Weights of a small mixture-of-experts language model, trained from scratch on English Wikipedia.
Size: 9 layers, width 256, vocabulary 2666, 114M parameters.
Experts: 128 experts in each of 8 layers, 128 SwiGLU neurons an expert, 2 picks a token, a shared expert of 256 neurons.
Training: a variant of Muon for the experts, 1191M tokens, 4544 steps.
Below are experts of layer 3 (counted from 0) of a mixture-of-experts language model. Rows are named gate (a neuron's input weights, with its number), up (a neuron's input weights, with its number), down (a neuron's output weights, with its number) and show model dimensions 0-255. Each number is 128 + 24 x the weight over its row's rms, rounded and kept within 0 to 255. Numbers have three digits each.
Before each expert's rows: a language model's description of what the expert responds to. This comes from a sample of Wikipedia text that the model never trained on.

# expert 36
What it handles: Final syllable pieces like ar, an, ie, ul, ai in South Asian, Romanian and other non-English names, such as Parashar, Saikiar, Mihai.
gate0:142095152147088127155141145085163080129125132152108153094131112151085157191135142157129148140127174156124098121104099135149107129084106127117093115082105134110152090103133162133120107138103111129154111129114139112097140111144138132147102139136129122162152143129142110126122100149120093130122152117157137092112125128116118117134088124066141109108111146117083168131122126103152136132109119143146126147131136132120073140087153101109128152083128145141134124093120109109130135112091140149163159130166121096153137123120119167159132114178143093143165144160125103108142149098127087143170182083075141141184073106127142155136137106164080106185159144151125148138178153176119133141146144134133115158107091137112127092093136106121177163111120153150142139116117140124147147126133121
up0:105104136078114123131128119152147137131097145087072121101139098142075146121120143165095130137142145133152172129149148126075103153130133118151140147137150103140144153121111152136111164119149137152159087157117139138137123104125155169152133120083142102096148138122130104139149140103140154111133121114147141138134144162145144085126078137078138090109128147148157114083066099151167153133085107075153132110117120124147136158136139154139145138099115132157143108114102180179139113167139122145170097076161149175152105168103123111133137160179093131160138126138104118150100142127105105151149127172176154104138104129122147144105124106133157161152099129111153165103151108165139182155151107145141101112162150112166127134147124132124128156119143125182100120124142131119137128109137125
down0:102097178158087123132128093140087143126101143129127164144094108142115128116154111153120147130127144126126117114139144138128192108120095148106165127101148143111089104131145187118133145143112130091126167158100095084112163123124177108144122140134157144135112159080107124141098094112092124157134162106163137155116097089114143093188120094151115132111090137130103153095115112144108130120162140137124115143122079127138113129112153140118123125082091108146141110092122154084169150120106099145130113133130118120181180112146081116141135165128107116145067122126129137128103129092111150137138120167102162144112110147113126068142141068144135140126145140138096127144148137102133137121166130142202134134150159124148147135162148136148106126149124128136144114137107077114140161088110107
gate1:101102119119111148134106167098120110161145101114177135169103112103102108145112117158138152121152137118148136159148127104170093137108148115127107145157101152104171134122114140139124136145139066113127105138123118157080159133145114154123121051124144162161118133111162134080106119089133129133083120111142116131121157173098140119132140109102102148161124094141134122096092098115146112130070172148165136121139153122130133112135120113103146165131142174145074110129137141128134211103104137155130123124110123106103140122104145138142114116177125137158143129114120138170120125167119127137134127108147097076136146127089140114150131092129134104131160109191159080100145135097115122090123128106162130139085150094185141116116109098136095152099155149139124145114127133146093158087130129
up1:113126171167158140145107132126130116112147101136131127103144153140151133172110138101118089113129102157158125139136120121162126111113136131145176067094146093132158177116106112127114104144095136146139135114144155078140124146141174113136127162107124100101122140105105110079130114143137149173178151103130147141109128123052083120118162174175124132111140129141137153127151200120101141117130120136122113144113168124116132109104132146120117113148131141133143120129145125142145081138112124120141137141123110134106105097147154126135117141130143116109145171157117125169155092127055157122125093109154122183136141139144123142161141144172080099115084133145132130093174154146168103120158145091111097107162103124134167128170122129115087119157081118150118152155113179142149112145150102
down1:120140162141137165094108073129106139064120138127084073115155160112125113123102127145117126096122154142175097171090123128190104133130128136142134085109119162144113159143113129096122073138124141162130136110139173103112124101145113093104127173114151132123118129100128099155166180143141131135118136128137132131162105128144150124130123157134182131121115119116109114147119122112098137126118102142111166122102116151124161122159140150119107106132114151120134168103091141132111104165177145137161126090124103166141132092158139162133130133110130169139146155134145112105147090084165085103190141149118168132135115151155118165129129146150127146131158124111118109117115130145103102107145087145116082133131067117105134095134117128106108160147097176170130146138098175151085108119139098
gate2:110118144115093130090122147127141066131156156087134122156137132082086112099162092138096121121120136096094131133137150146137141129121124128146127156151112162111102127131105161103140106133116105100069142114136144107121110175155153135148132105125105147085122093150175140104110109156130138139140147103142122133136086126145122138124123120099152086156115123130129083147094108139151126100155087146130127101146107106128123082137127102145150117150135127117137116135136132172144136076151106036120099144121125148139157134146115125150151087141086109122138104143118122120110079141148128113126116144099141159108157111123095132144117132106117139134142092117101099129119157124138142093138117148101188145163127149098195103130111100121166100130171095097145193094144115146095102117156058
up2:109121110104120117106115139079127160124126120088128165138132121092084166102156115168158117141129112147120136149119093159127155117120112135131116145136169097099162112081078135142107123099115135152138151167097121086107126082106138111144113105148124082094092140153137103126109136116088112114115157125145174140105139125152117143180104109173173146102080115120103109112088166158118134116110089079135096113109114095103116142148134117135144109123148090172142095141102152153183124119135135104157105095132147109138147106161087140145139139162170137154149148118110141136130095162125131152106118147110091158095121110136121140129096105119141138145106062147120090112128147150150149101126094113122145138160130101146110096120086133161130123187124120109110105158099098107130081143125100
down2:140118129119095185121098113173123081166111124143158112088117163124074140133105132136069132113168082164151103158143170118137154130153091168107121131157110119108120119151142129104131125120177170144119121163101180128110060152154140137136132099161099128110130128163116148138146166151088171137150125126131145097195103117101136096123128144134127146138102162121127126103136136141101128127141127087153121095127101168106136144151162109126086153155149117139124128106158109166147116096131127132063156168117124129115113136131177147128140131134150114180114115128121136170158095146101117116115148169108127141094104107085108114140122129188119140141124152124141110126109126119116169077119120122119133131118107137073158116127137136110122123130107138099134158131155160132113170105132091
gate3:166111127113126122118141125085102137123141120124101116152131099138140123164112153127122128128113114122126125134098139158093114106138155119146064099190127128117108140119139115143169108121150144103124157122098162153083105151128114134133189151127106147149145110126160144164131141111158133109120133133119124148167115078128135087128105130113120148150114147154117125177145134072173131143128098069136103134129107155136155163107084096137091166124156091139136128102131092115106157162115128140160134106156090156146161128161109132130132160109115150119096167173112135090089134134116097146143157161171149124136122128140120158122176135088122146144129084089121140154122096097144144130134159158143094128106160132127140076135189117114110106189122111088093124120137129133122111136082186
up3:162144138117095159144118102151154109103127162160078136109167100154119086125134141135100156102142126145135128157122138118124110129110116175153071126096139170125141138145146123086123160136138119086125118134140170090143137125114119141119147126178142135120156132130152149155084141158142131122104120146129129156148106114119125146142145126131103126150119139146146123132137128157148160143113133142129174107162087164083127130079101095177098100112128155062127156119090117132109120181124110104140102101160156131127143143154103141138107181120136122155082145136155134157154149126120126174150084150151172157098149152153136148129136150146154188109158114152166100161102116117132101135141140116091137116169127105115155121124141122152105134124100124147141198160109139174179133107165099
down3:133119091119154119147120126148104094121139135127102101153109124150138127117126142129116182118119148120164111155095160141159134135094124107103088091129140126134151106095124150154125132132091125127156129113152111112117113119100130115093150107153113141154180110107118096133107112098153074126115128146157097125135132108132120122145164113167107115192153105136148112203084139169143132104097130117146128133104141096134110162087103127120110147118166130129150141098106092120152180117129101099122147116114147144123120107137137122094114164130142160098103126159089103151093082132192175126123105097123161152129165109142139133103116112152089104111096078111112098129094133149120143125152161098121164099167169154160191107126138120111137087086135108103101153144118092110138124116155165
gate4:161180077142122118067147149100130120114167135115131106107142116148131137139116085130155156125128133125137113111105147157155132119106141140190127127160103138146129104166141144179089136133135119072109135132072169161132093104092127154138150153143185131101150121154154112117117106139134105120153150157142116122117167143127087057174152107081129124139141100125115133134134139108110128109105139100129134113179142142125138114103130096126141110099177137159151090156101101131105170150154099161094152101122178118139131172152098129137118121123107137100143137150163108104103127131070140112130152104119114126138122147122124114144164152072141118144126134152156076137134147111119134114101134097124175103167129140128124149101159099138118129162113120134143178132137087132103085109117132
up4:141128154139136177133079113153126119133150120146173106151104121108133104149151103112142184131153156138177135151133179111136072155117145128079156138147135171126146104121115190092125121168130087101093114127155116155133177130107140102121109124098153161145166124127146118151157128151125127123109152065131152077113126137128119108100110096123132151102125155155119135163156164164154161120157107103148132131131123123132182131134140136098146157117105126087094144152132129176099132126133144084132117114139115140087136121074089120128136145140158114123100116161129179149125146131129139157130144138153140128151126089115158126102109142134137133160156152120114135060106128119158132124158140126170123150112098145126069138097104135129108104099114118092168112125145129138187112112094150
down4:145149121133147113129166167096147147122111122115162158097177128106129139102134139152147087136133154131099160133142126086115093109090130126137121091146148137120115105113142099135144093126186159122142149180124123120138130139159136114113106136106095158174120173139124132101137123150125161121103138139130112141125136141127127131108134133135156118151105153105187133136144142121147152134149081113121125150112147131129109113086144112163144129181125158079101124119135104120171110109088125098187126148111154103117128127207155106097149155138123184108118127099129116118116134186132164112089099093176133137154152111167152166176133122126112131139122106076176141132111116148131091161107154161147131096125135110098139145150091099156096141145097134168117114132125113092146156118126186
gate5:161165122144153126114147163129129131114161127125148128143132103099114111098108106153129136170127136095184143168122130111113121128091166091094114128114169109082157104134076153146154121163145120128171118095157171099160116138125109146124111163136137121118126096132165129102157121131151130118118094164124125111072181136105178109136173122129103159131155095112132115168104134152143151115114100121128125119126120138146121100152116141119167091114118132160141141128124132116082142098115143168146128129109135176108187159137093138121132096105139163127138107151141105141131192106102098116144152119085127114100097115138120156127126119106131078162094115158128100117104108116113128172104105111124086116156149124201154091164166135131131130137116143094135134150150161146107175154152145
up5:095096150109143112124144193129107122185126128128083127129152142122136104115177135138123114146137111138110102097152113140126124115144142100138136096139152134131138146164101108174136084108081129123124099119115110126109115164131118078144150084127131109104106122108127109148107138103095133141130099164100123141124177094122099122143143156126156057118096156147168130154121131126119167126123098139111144152136100160167150161147116138121151097080177142058139153142137108143153163131109111161095195111118116111137089126116099151135111115141126158133162080132144148171128120115087128119126148154115093117173112152152142103140125144112116165141113143119092141134096137126077161072148150137141139098133108159130158132110114127123124119104083149166113127110155104095156084114134136
down5:126114111103145105089118132082105118112164125152153126133141111106104152122127114115079143164144140095093144152130132117146165124142100150121109124140130158118119154172131126102138159174155138093113180124126130110090144115120089074131111146140121104114122096091139139174132153155114116095118110195143106163120143105104151105149127122115123132153125150154176096125193153110102104103140086118091136092149102131148138134147164122162130106134097129155132082129144083145091156105136105136106133160069130166177123125115161114107160149149128126118133139137116143153080164145124112134102135135137060122139132141151121116097144084156144157111144103106118181137097148140120115124125121116140132155107068162117127157129130117162119124129158133153136112098158142106186117146113096
gate6:139135126140127097131141152124110101134107075137098157130128153124111163142068124148108138126107108119151140121153159125125092109126119172093110146139143141119145121123120118127131151127152098121153113138140163170186122141115085137168137088111132118111142110176111129162124124133163156174151111129106133095141138100135090152105117143077124142117141133138100076135105125135155126088152135092117183148131169092110126136103104105128100128110136156172137106132111086172140171076102120141086119120140136109162141111109136151154141123154131098099135137162132141122103132151123109101134120113088125181113206157150183086143139159128147120103124113105133110132116150112117115149106158136166101123145111151137148113110176117144162080087102102108105189116126085112109157122141131
up6:122119152132154122127175169153107129166094110137134123157116109079123188140100108161146171119084117118152131104126138153131096098128150121113082127105091107190136151124125137137077140133104106150162115169119124112109128104116133133120122152069143130117110141104104055127092112122114130164096128087115089079158139143139139126117141125128139132158159130151127146150119147112115149094160156143127147133120103182123121133130124146091123109149132093115135126127080090160140140121110104137119150107140132117138143143177112113123091124143098154154134123094101151179157160104152100106112138099120071111117137134084118127152141111059138138174154092124123119134109147123115079138128175151091109150095137144134162134132143090165145118094159110148141105136136142129138134133164164
down6:144134137094092150115131098141107056131134064105123117165106105161139136081121124170116153131138141101151100139115085162090134151124140086107099161118127127162149078133130111138110128086145143155142103109132094116136113101121127145148112107166131119137095142112112159138138118139129126132128114128156154106109117115120096155091176150145114143100111143154123129168142118142087171100168131154100155145130130149137107130123091149108149138137136167127147126141168129131095165098092145128151116140088095121106136152151180107170142115130132197109127116136145173105106131119136124116140113124102058131151145149166174141107125105128111172187132096128096131171150105132136097129169100098108126127165135151155137116124116076144143107096144098105108154127160103131118098143131137
gate7:165165168092152124133132129133163117137156144135132132160112115134089120098110098130097145169142148122063121088174135131171112097123148130161108175132112117122159184167146113094150143114139116109110129131144141162152163117126141122112126141098125113139091135164153105164102148172125114143136142150137140117147105142120152114099133129124169126147084138093171149089110137125174140172120104121145127149149156091169105084120136096162101111135133154059145131111096135129148135137140100177145129137152139099111127116138134094159125111150134128127112121153146102079103161144126113145126145146104071094165128133145144149127134083093143126127130172114108100106137119163127110104134095135113111113139137105111090145120142145099096142133140115091112150121176082175069092140142125
up7:159160101172148111129163117145132103167096130140121141118115078137117096133145104122110124114095129124071157121120129116095162111097125152120119152169104084167141127139141109076131202119145127183130111143124133138137122124109105151114139114091116135152096107125173111140146117098108128130136139126132127132105102113123170152147096159137175102115178140117101113091178116158180158122156119142130179129144090156133131158137159116126139143185079159066131152123141116111101117142140126109124099141164114085139148151150133090101168137100160115112106132152110167131112163104115102176116124117145118176104141142143115131155129154127126129161145138116156101120105137100105157114092182118149115154096117139111130123105110149134151138129127153170139131109161132135087156147139157
down7:135169119133131151055112088108114149135125123124141147162109127139126107111106151089126121100140148111093120089122172097100153130102131113097161138179123129154136138162173105145100142155093125152184165140128083123175122117127088085092131106131131114158130108065167117146135090130075108105100167151153116176118100111155111125153139096142110123111123116172128142117164094126144124119151121096075158133133136132120115165165161144108134131119133099091106115141090153110135143148143103156139169137093108119134156145092124045156113137138127127148130147136135121161128093132115123170098109123146120153096113097139079127160147129103121133156105082146122155110151104114123123145105133160120134132149113144103147123146151152113142132134151167121110148110120129182124140148127109
gate8:099114109138107170052147141121120148155151108139113104177088114126173143128141128128148153174098099122097078164112114160152158112091156121130090143135103142151161128088112163131093135108133129130120121103096151089127194081141120118125154119079144141131117098161142145105097100138158127138125133088109101116170144124116119062150144115099131112142123138142140129143122129098149130142138148123138101112109131139129128146105161091158121133145129097134133105153093153167113131103099161119117116132126179151141114149173191143109104159138105149111081122114104119104113129115071118112089152132134123091122151112143142087141116165102158122146104123153116130085117091113146157135102125116127142137149164163138115162162169117126169143162135145131105131134109092153161127122147145
up8:092122098111107097132116102135122103148138145136146118118112118142111104117121113156150155121164145115130153128159175108149103089090134106132143151104090111099146119140160172135102122144119097111166146154160133176122087108166138125103127092159138154119122135112103128129133057139151118141134115113115138121105089111151130116145148162109149167090148142122145119174098133145096210150131127134108177097137142153114067144145076124161168110094111131108106138127112139128134092150130142082128139127106091147111161142168181164098147122171181099127123124101122136157108113104129128117115113125145152117115112134132168119095114090131141133132178096129131142123121114116111099171120133097123101154138122140126133133122102100132139072104187174136078112166127148125105140113113146
down8:128137152121170137152155146096159112126126117121135126089131134139108120142122108094107086109136103149141137158147117129150128165153127108131138126094161097120145129107117113125139169201151168113108149106122072129118116104139138140169084191113092130110143137138121110159148129092135101155097168116163138143118127157146089163113166135086145127099129135116132098119131102097169143157131131142109113096164112144103147107139068163131169145109113113073111107146123117133164128134116120094177137118090158151129139139155159101158169134140101119126146156099154142141125125132133130134099102126180123109115111144123128125128108148130120132134138135149147104139161138098066093119181129141120076091087141130082161121118100126155136114112152102201124143148115176152136154116109109
gate9:154141140130121150140115172120121113113148134127145136137178093141114127149123062099168172149175110107126161182147124119149126139134149141101115123095177115127112088145141155168128099119155122154099125102088109109151113145107186159194128096135129144104103087122118102124128136167147131109128123135114120109155135108130172084144140122085186114083124130190129121099144117154149141132109109135141112108145098142185136112123114121100122116138113173133163109132146125075138127113113125133156139123153126116131112133112128134139107122168140135149122163111132175112162123166135120130137110163173134136170143137134150159076108121164184151118148139105162147125117112118151129155075126117167114139129141138139130118106126108112146120125091172074097122087138140113140130163157160
up9:090139140184100125136146133174153125124118123143085070108145094149129109140071178118141139150123108166126088124163125122130107108118092120124125076091148140140157100147103115115095118139120136120127071078123136126121114162103180136124129151085119086137133127135107154162132119128110130145083133141133151062107127152140176163123143130097082140177137115140125139111092173115145156099122147122111125124146118088131147161100152112126135133146127132130094121174130093097158155119138101112120107138105116114107105096119120167117124105153107136126068144107096141148132128137141111098115148168118184100144135081105131116113116066146141152173143163148101121124156145085117152113168153110130124143120139115131120159127138135101153150141143092132127108115139161142143123152133179
down9:085138160130111112118118145123133097192151125129165122113141152037145140122128113128115136131155148136116109155151151147161136125136131105120104155140136143170160094135128132188137109165070148061153110141148158140142148144151148145138136155102135092176134119129159143159124156105148136139123136163157138140117162160133152121166130115116161109121131137110197159138147134135104095118126119135145157138133133157135135125132115138137134107130117144126121174176174121161140102131130117089141158106118163087124154071159161089101153111135092096123128195169114104134104097083092150118113119124120138135129092070127147139129152132118148077151103106141119145101148108120122137127159134131106181139119135124133163117129117101140108156125140096149123111150105122132104107142156165
gate10:140154131151110137161108172136113158102147095131118138113137119144096109151133115109120120132118112108091115120091141150104184141107094156137136121105142132118080114129095147111133144134127139134074149079136120127145131140113119138188125106159109088136093107141128114133129151095086125150084152106156139150128147095129147118125140169109152176149107128103127120089094136134173127144178106150111128138111143130142122153133122129128117145138122117100143113158152126125166098124162096159108114158135142156194158153132089143155075115173091115173123116130155180090144117125110109123177075155109130113062121134144061157138101142118101127162146128162137112131116137101132045127110138146157135158119111122150137134117146150115119101141173121094155105134147111138121151121163130
up10:109107065139109161107124122177147087119136079129172117120143141129119063159156124114123141145148132096132134095123150143116115156088138066134150160130075130145148167135125176141154162124174167118150147099114122160159122122165136091169120107157104167130117118109136128129113133171135156138132102128091138132139083111119141163124103187165126116133179129130173146144134095155146166068150119085128116157111117110125123137084111125109122126118147115142150180131110169166165104123114150126131152123136121117131103123103103159162129137094137147113139108116146092134128158158108118115125120104117124108154124150110087117123134158162110083126087151119153116141098122113115127095125126119118173130151104140129093136139116121134125087115156118105133136158134187099099139119169117
down10:118150116178115149147102124138131130157136116098110112150120138097123105125099172214133117116164097143126118137094149138101161169128161131157123134091085137116127119131146144072093151116117178124144129124128109151082111122167117121125122155089157155052060135147165134139095121123145133135119097090112135109122134116105162120116168141154105122137138093117074136121111113113096202110097135117128140150149106146139111091098112150134139110132133118129159153128100116117132140117140169136117127098089160125136162151141154139148091141157128143119082110133111155131111126110127155128152160100136134135167140150115117120136108140144094084135138106106103146153143100106135133074150093127156155189146128130116121097134127170144143126142134141108194131099146116153095121140098120
gate11:168162151156158120100145173150119160145094121153123131151158128171135127149150130166097120138146134095128116154139118101131140132111155128158096142147083135155105111123129120164100155162106160104167136130076130122146101186141108159124152111111133103106102170114148134108125145146129118171097177190153130127161113159118156131147153141110124138185122084118099120164152134142139135113051120105122146085137147136076144107085163142152123136117166123130157139145128113168138136131098099154112115134115127133087148154141112126076146126102148094122102142123109172093110083117137119110124152138161110107065167105125141139130141085179133177136128149130110116147098143131108126119126126086119143132163132125100158156100124150117152132135120161137127150141097137151123130151100112
up11:103120129136119076162150141152127125130152172103099093163137123165063105157159157109129149152134141121151124124109138140128153107104163098145131075152097134146117107129175121140089097113104094139180130129103149106114108145100089098160129143098085102158151106127112131105081122149096141109138097130083143071136143142127087074163111138103101125096138111145109162128128154130156154139154111118121101074135150091119117154147114115126127086128107102159152088101126109163164117160085159129123155100144171105134118120150141160108129110101130149139121133120136082109126100111086125162106141116148129124137131163138132170097127137144122135101159117137128120160120112112121129089174177147142130112118127140127124145143124138142092179159136138141127059160106113125125135111109159
down11:127092098147115114082114132127136147068153116130113125145135162101088138153175096155169156144085102136135112129122090080145115098118107152124139142116167148146115158123159122156135103146130127076124129084096118114122112156132110154135086170145119153157114123161121062138151122164111151140126131129128106087112153091127146148157110129150113142136112120108131153117172149142125181119187074182114146114131136092146151189116070097137100076125112104129093119129143156130164129145126146132168138135173099130129150115131123152107162105117127136139075109121107167127121086126131145102161110133106131130135138140122119173138122146128099116130111186121131128141128136117135083125126143125171119140153091143091152144116150181131123123143138106123134072160135129126141113146111146
gate12:142147134126157100154102148107103158110128091137151125124123115134155102140131143094147116111137123139100135185086087172130143136135142135131141129147099141131142120121118096123114114124173115122130127138105135126101137150153153119149119158144119160160153097117135164128095152153140136126108164124126121120159118156111140143098170108137093130159134116167127138142102107132122158157121123167106113134158144142103080131127126120156165132072127171088155193130119140116149147131157179119146173137113192099142113089112101146117143141177139121090143111158114154118138119134154092139118102127127147184140170156112138102119083098101181102100136150152113155116132090133084144067106141134137124102130122129105087108157128145097126144147130093107176174121122093077111181114130160
up12:122096140125126118193135109100145166168123152149157138115140113130162119104120143128119107132107120087126143138092143106104126128141172098094137095111115139089104105125129135151149121171081094102077136107115101151126130159124138156101116129136151124157115148125108166160109128097105113141104153120100173102137122151118157111089128161123097104154119158124126148125131149114113102118096082136084149155121105085153139103128149168083132132130179084106123167091131127139155119087135102086157132114132093132116125080120094137147134084123084112082113143111104095142130166138148112112110137120120138134087163128122093140095112183123143074112133102133168123139104108141131151125126118126143069120130103102110126109121138095089081123122138119128148086104129153125085118167086101
down12:096106149097165138185104152117113102116137148134130107128101121114144118174142090142141125141106115139099118123143121137112141149111132181136058102150169168140130138134163106138095119073116104120092135125142125095129117122122108109145138117173113108147080161140101121138140106122114144170098107168176147131103115155137117112137163162141096119202146150106150108150147143105129119133137135139115166171156137118170112170140110105116144139141168109067156116092107132139136084082152125119160154172124134142132151110140131137146141126168106120130096163108086139124147128145126102128155129114111131142117134148113099103145110147168124165100162134079134142175147118120142109107142110145150118108115145132112074091119138122106104142153179079132171168134122152134145129130087126
gate13:124135110134170132066099117114124145119134141146099113171117103139124126130146097118127140167151132081112104118146103093091126178084109099130126129125131139195115130136154138126163102083154142116139090142102149170148109125122123133152156143132139138113117112166154136113115121174093096123149135141098096119082103144170133144104124078102123129147109092128115095142118146094122125082152111128135147159152167127132122177089095152148118097139090138134202081112083137167128110119107127130135136124123133138136117118158142074109128119128185160109145138136148121148148135101091094164122168138153177129108125135123142194159158168116096111132132094101135138162139110127137121114137119129136159134134132175090125097120129140105106179164150151117140115117141117141120142108106100
up13:138134141135127135143179136129145094195139175104133066134106154107143148135159169156154128116123126135107093147123103124164115145169154173151096111147195135103096119136145179108106157122154110135141127133123156158113123139177136118125113147127075172128181109123101139126133124151101138123119148091143173091131090133116109112145133099106112089141076151163112148127122096144117121131139166158099136098137109152092142159152106069115145141110116143101134157151149137127112153108136144135132104102149092093133160125120096144172124133146117148178126143130111130125138148130124152152146118169132119134124138066137149161127162155116086133164111145113132164151114124127136075102084149140119120145101128118122159090105165120118124109154115159117124125126086115162125086146104147
down13:124120123076109103115107127121129101146131156142146099118106110131111142113142158112168151123160131138156135146163135153171162124158125138102149107119080126102108171151127109125168110185093176159152127110162118108132163151144163123150141110104119117122089126125129104117131157149123107105139132139094165158126119108137142157153145094130095133159104155123137120118164152116085123157151162098080092109111108153127133131129137081098165121120075168160104116075121159110140130136091200154123098143142158121113151148109113098127132108116140127128153132114137155127111096109112136109142135101127156079146153119155129113086106139117138147158154119131160097132091152156124143092136084174163188101141178145138120094121102146135142135133133184145148131115137098132139159118175151
gate14:176132143121134166154103126127123114121120138140171153127108156113102143141139074117108178141157140127142144130123181134105098132136163151129127118096140143154162134138130133128171122079136163122120115115127135138151085132151123151080083119123127151114136112117114127115170137185156152114117125090094113097152157130114148112183144189167137112141131095175111127103125137107140177102168078148161140117169127125159123125134129172118184104097121121117176148122139105143111139127115102130094155094117131105173127087140155124119123103115162120124107121176124122094107108141159104130101164123152131154085080090145136131139084109113115170108123152145111114129100132133153127127124124124153152091126119110188124155125187118128163162116139150108101128088126112142106144130153151
up14:153154140135137134126131089128097133091093149185074157105141109112120103144157134166130100144117074143129156159125108127178123131132132185158120135101154085106083124105082096166138120090125135106136175127094090117132144095092136148115129171160120131133146124167107147154093117141150096110107122107147121154129128113126091129105139127163120108111130107136103128117139147155105135149082099099155116139139106107059100101113099131144121138125148137135149118118147144110118142152131104093160133147110144143101135087148203085129111120102105143107126076127168143141142135090178123110136133126138090144098108137117146137150137139118093122120143156121108115108113146119112072116155134108137140112155101108142120113095130174157109128189083134145120086147136139157111135162146153
down14:164128111126122161125148165162133139100067139118069135151128121125098094139153121115127089132110160133160136139116097072142139144133118163128115170125117105127099136128053101105092178112115128084101112153113150130142124132153156140115155144116169102125104126158151119095148118105120122151151135133147173151105133122149118142113119125090114104119102130166127120156177133101142115131119112148152108101111118118153124110099189129139094119106121118169145144141128135107103131157160140125140080185165158159144097133142105140098109147173122160135138111109136129109103135111124080156117121153090133126112117135125155139085097164114091099126110127140082152128151115201149119142153131147125124146123137092123097125099174151140117131110112140071115159117147075138104161124117169
gate15:084155164152158112161096159124061110119116117116110113137102179161137130131121150148097126142147162133140119102146165128126141122101133128124111144109119123130188113143105132105157106141144124131142136093132106124083164105149094161118125124160168120143131132141118093139168119132103124114125158148106131145139105119150115105151132138106158099162144147110110139095128108154111126110124090161166118109100167124125132115129192126117125119150134090134111100125069164130107131083111112137151123146102121134105137127122166103155143114136166137088104132126141121124102142113107121096123158124134122152103106131137112092114142135139089124153091147211181136097099122166138124111120157130169141096062180156135142185110112116113148159160135096151118074187118116129119150152126148
up15:070149162109147109100130154098138183097136114141082147120090130161128135153150110124139124116107100104122107119157172108108136129137151158113093163143124166153188071120138168192120137161117149119126163141106144179101112113120114127144157145099147143157120124158122150104155100110170173109125131112155117136191088143143122154142139171140158111143109099103153137102119115139157162116140146141092114150112088153129147140154144150110112145125129159072114146117138068112124154124133127162096118111117159105130144123137115105115102087124151137114141132147159132119140127143122158123150135107132111124104060127124157121114172148123152147101118081131082112130116131097098167150111103165134117141158151156136139107114132113109133114097163133119132090124180116145110133140082141
down15:110150178150132121101113151151142162128128160146164171160129135142096073136143142138099111124108128136125147126132149065117107136129065110097111100105123108150127131156151103124140149099118096175113141125144121126146124093141108122129130139135140162101123061140127092167083131148131106104155154133134100127139153126108126110141119107114170127142119114081121127107125145137148101097112146148148126175125103176111152117143133130125125158112143162159131126129162116119151119150156140114129134161138166086113142139125145128098148155105170165118142166124098125169125130113175155191087132159131078132153165117125086136119136123087113138150159163151124122190097128117082156178134112135140130084116125112154168142096104130117138118083180128140090125114149097117144142166134149
gate16:136127157128111163095126164140110137120113120142109112178146119075119085157076123102126096128117110088114146123127137131138149105123171112187134144116125110153115098186135141094158108118092102108117100149142100118154108134121111117144116120116157118084130124139150142128141121116178096127129128130113134164191102111121144121075077143123130162090164147089118133162127142145111110119142114116125131104150112148126113158143125129167098114145116125075184131113131127141153149153161111129134119136120134156132162116117114116129130105107110106136143121180121171137107172096123125096151111151110077147087118168110125083125129150111074109176144111119171098141138162147098116110150117154113151108131116129156169097122134137132132118124093149099098119152143205146070130141147104
up16:125139116126125093161144090170091175096116099153111118139096131123136167151124139090135125099144101122185107101127133120130118153133124083151171104062127141163108153092160172127128132148122076141140119135076106108181138101150089123137090123116112141129099138139097133129117151137141167167124111139114147102124115172133100135122145103162105137165119152122145145147106134149127157103108145148125128123087106134156096167171092136141134106126170108087125125122113088139129105125133133105100132064094122094123112096158104112109148177139148130096093104111189113158141151117134088148146112179153132160167114144102129132133150119093138152157113136105104150141129129131142143143100158092128108132161123152110115136141121123103144106141167144102144162151155135127155091166159146
down16:087123135134195120126112135134099086118178103129140127150098099122135137105114136171121160126147109147096096096100105118095151112148127137175147161128118141130152115198148141136132134121071127106113108118096119129107140087169119069117154103082169147135129128099128116069095131139142157145107150147091099124115140098093195149108175119149121158114115151107142145108138148128146167100082122143127106127132139128138089154160121145119132077158115148124132143101100111142079106146142168148121126128157119140135112082087100142138115122103143132130132115161105154141105166113115134122093129118103087135126130107091098128079133108125131127142143139105111132142129079123129130141131155137122185143136174113142079134138124105084148117103140116082116119135153125092101135162115123
gate17:143155134126099130168097137157128145117100130154116105120106120114170112104126095110157110129112144103086117087152112124124161113160130089146161149107130128099126159131137182123148102193124076148140160122114140111147154093134124161152122164153158104120139087165123140125182151102137096114102113140112154138130160128142166119090105127113089189133100101136130132157139139155105099131115104123134092162098140143103144159090103123133091117104161114125112099115133128141136131132087110121125064175125104171138102148096156136142120137137111121160143102131125106138141126118095107136160174120129150127133190152143109136084098164086105086167122136112117128093102180134128117125119122107123173158163130157108155110097179133101121135121127143125144134132077119154156152147141134
up17:161157130146144136093081172134113135177105099116162109112145133097145104132112185066094159135145095100169152142077124137117120159126152114137120164099115142104085121116162127097096117162128137188100138102126104139125108098128147124090149116048197123124129115148126163140129104135132122140138122121094139140133120126139153159101141152151127122099080118137106126146104147107140123137096149137108102146089129103137111107125139153118103154110144103128098103110157117152132119107155168115124140128109094116109118131168118148139161149136073053183182134103122118094110124128140140141122115096124127119121135110134112155118112155150143109131145126133118139119119118062148131161119124131122091093118122108131172120112136165108156154131134087131129134148104144105170173099146120
down17:125117126149098139141129103112117146145150131161123115125136102138113113129125123077127137141104177117132140105078081124117091149120146122133155083119145143119151126143185146145136103096112064130155134142121100105110169094115144137133168121133119109180145176128101100116131103117158104134133103162120163134112132090138174133160115118163091115155125094149077105152136140107109145101101139113148128187110167117131083148137138128117100071078157122109136138141115141142138126156146150109103104089133134175143116103112124143163102094122141136112120106108106141132123139141110110143091147154116130092128179133176154108097083140117103114103101106087128098129133165105143108147131086111134140146145157132156144136137173148083184104190096122121130141103115133119147131153105168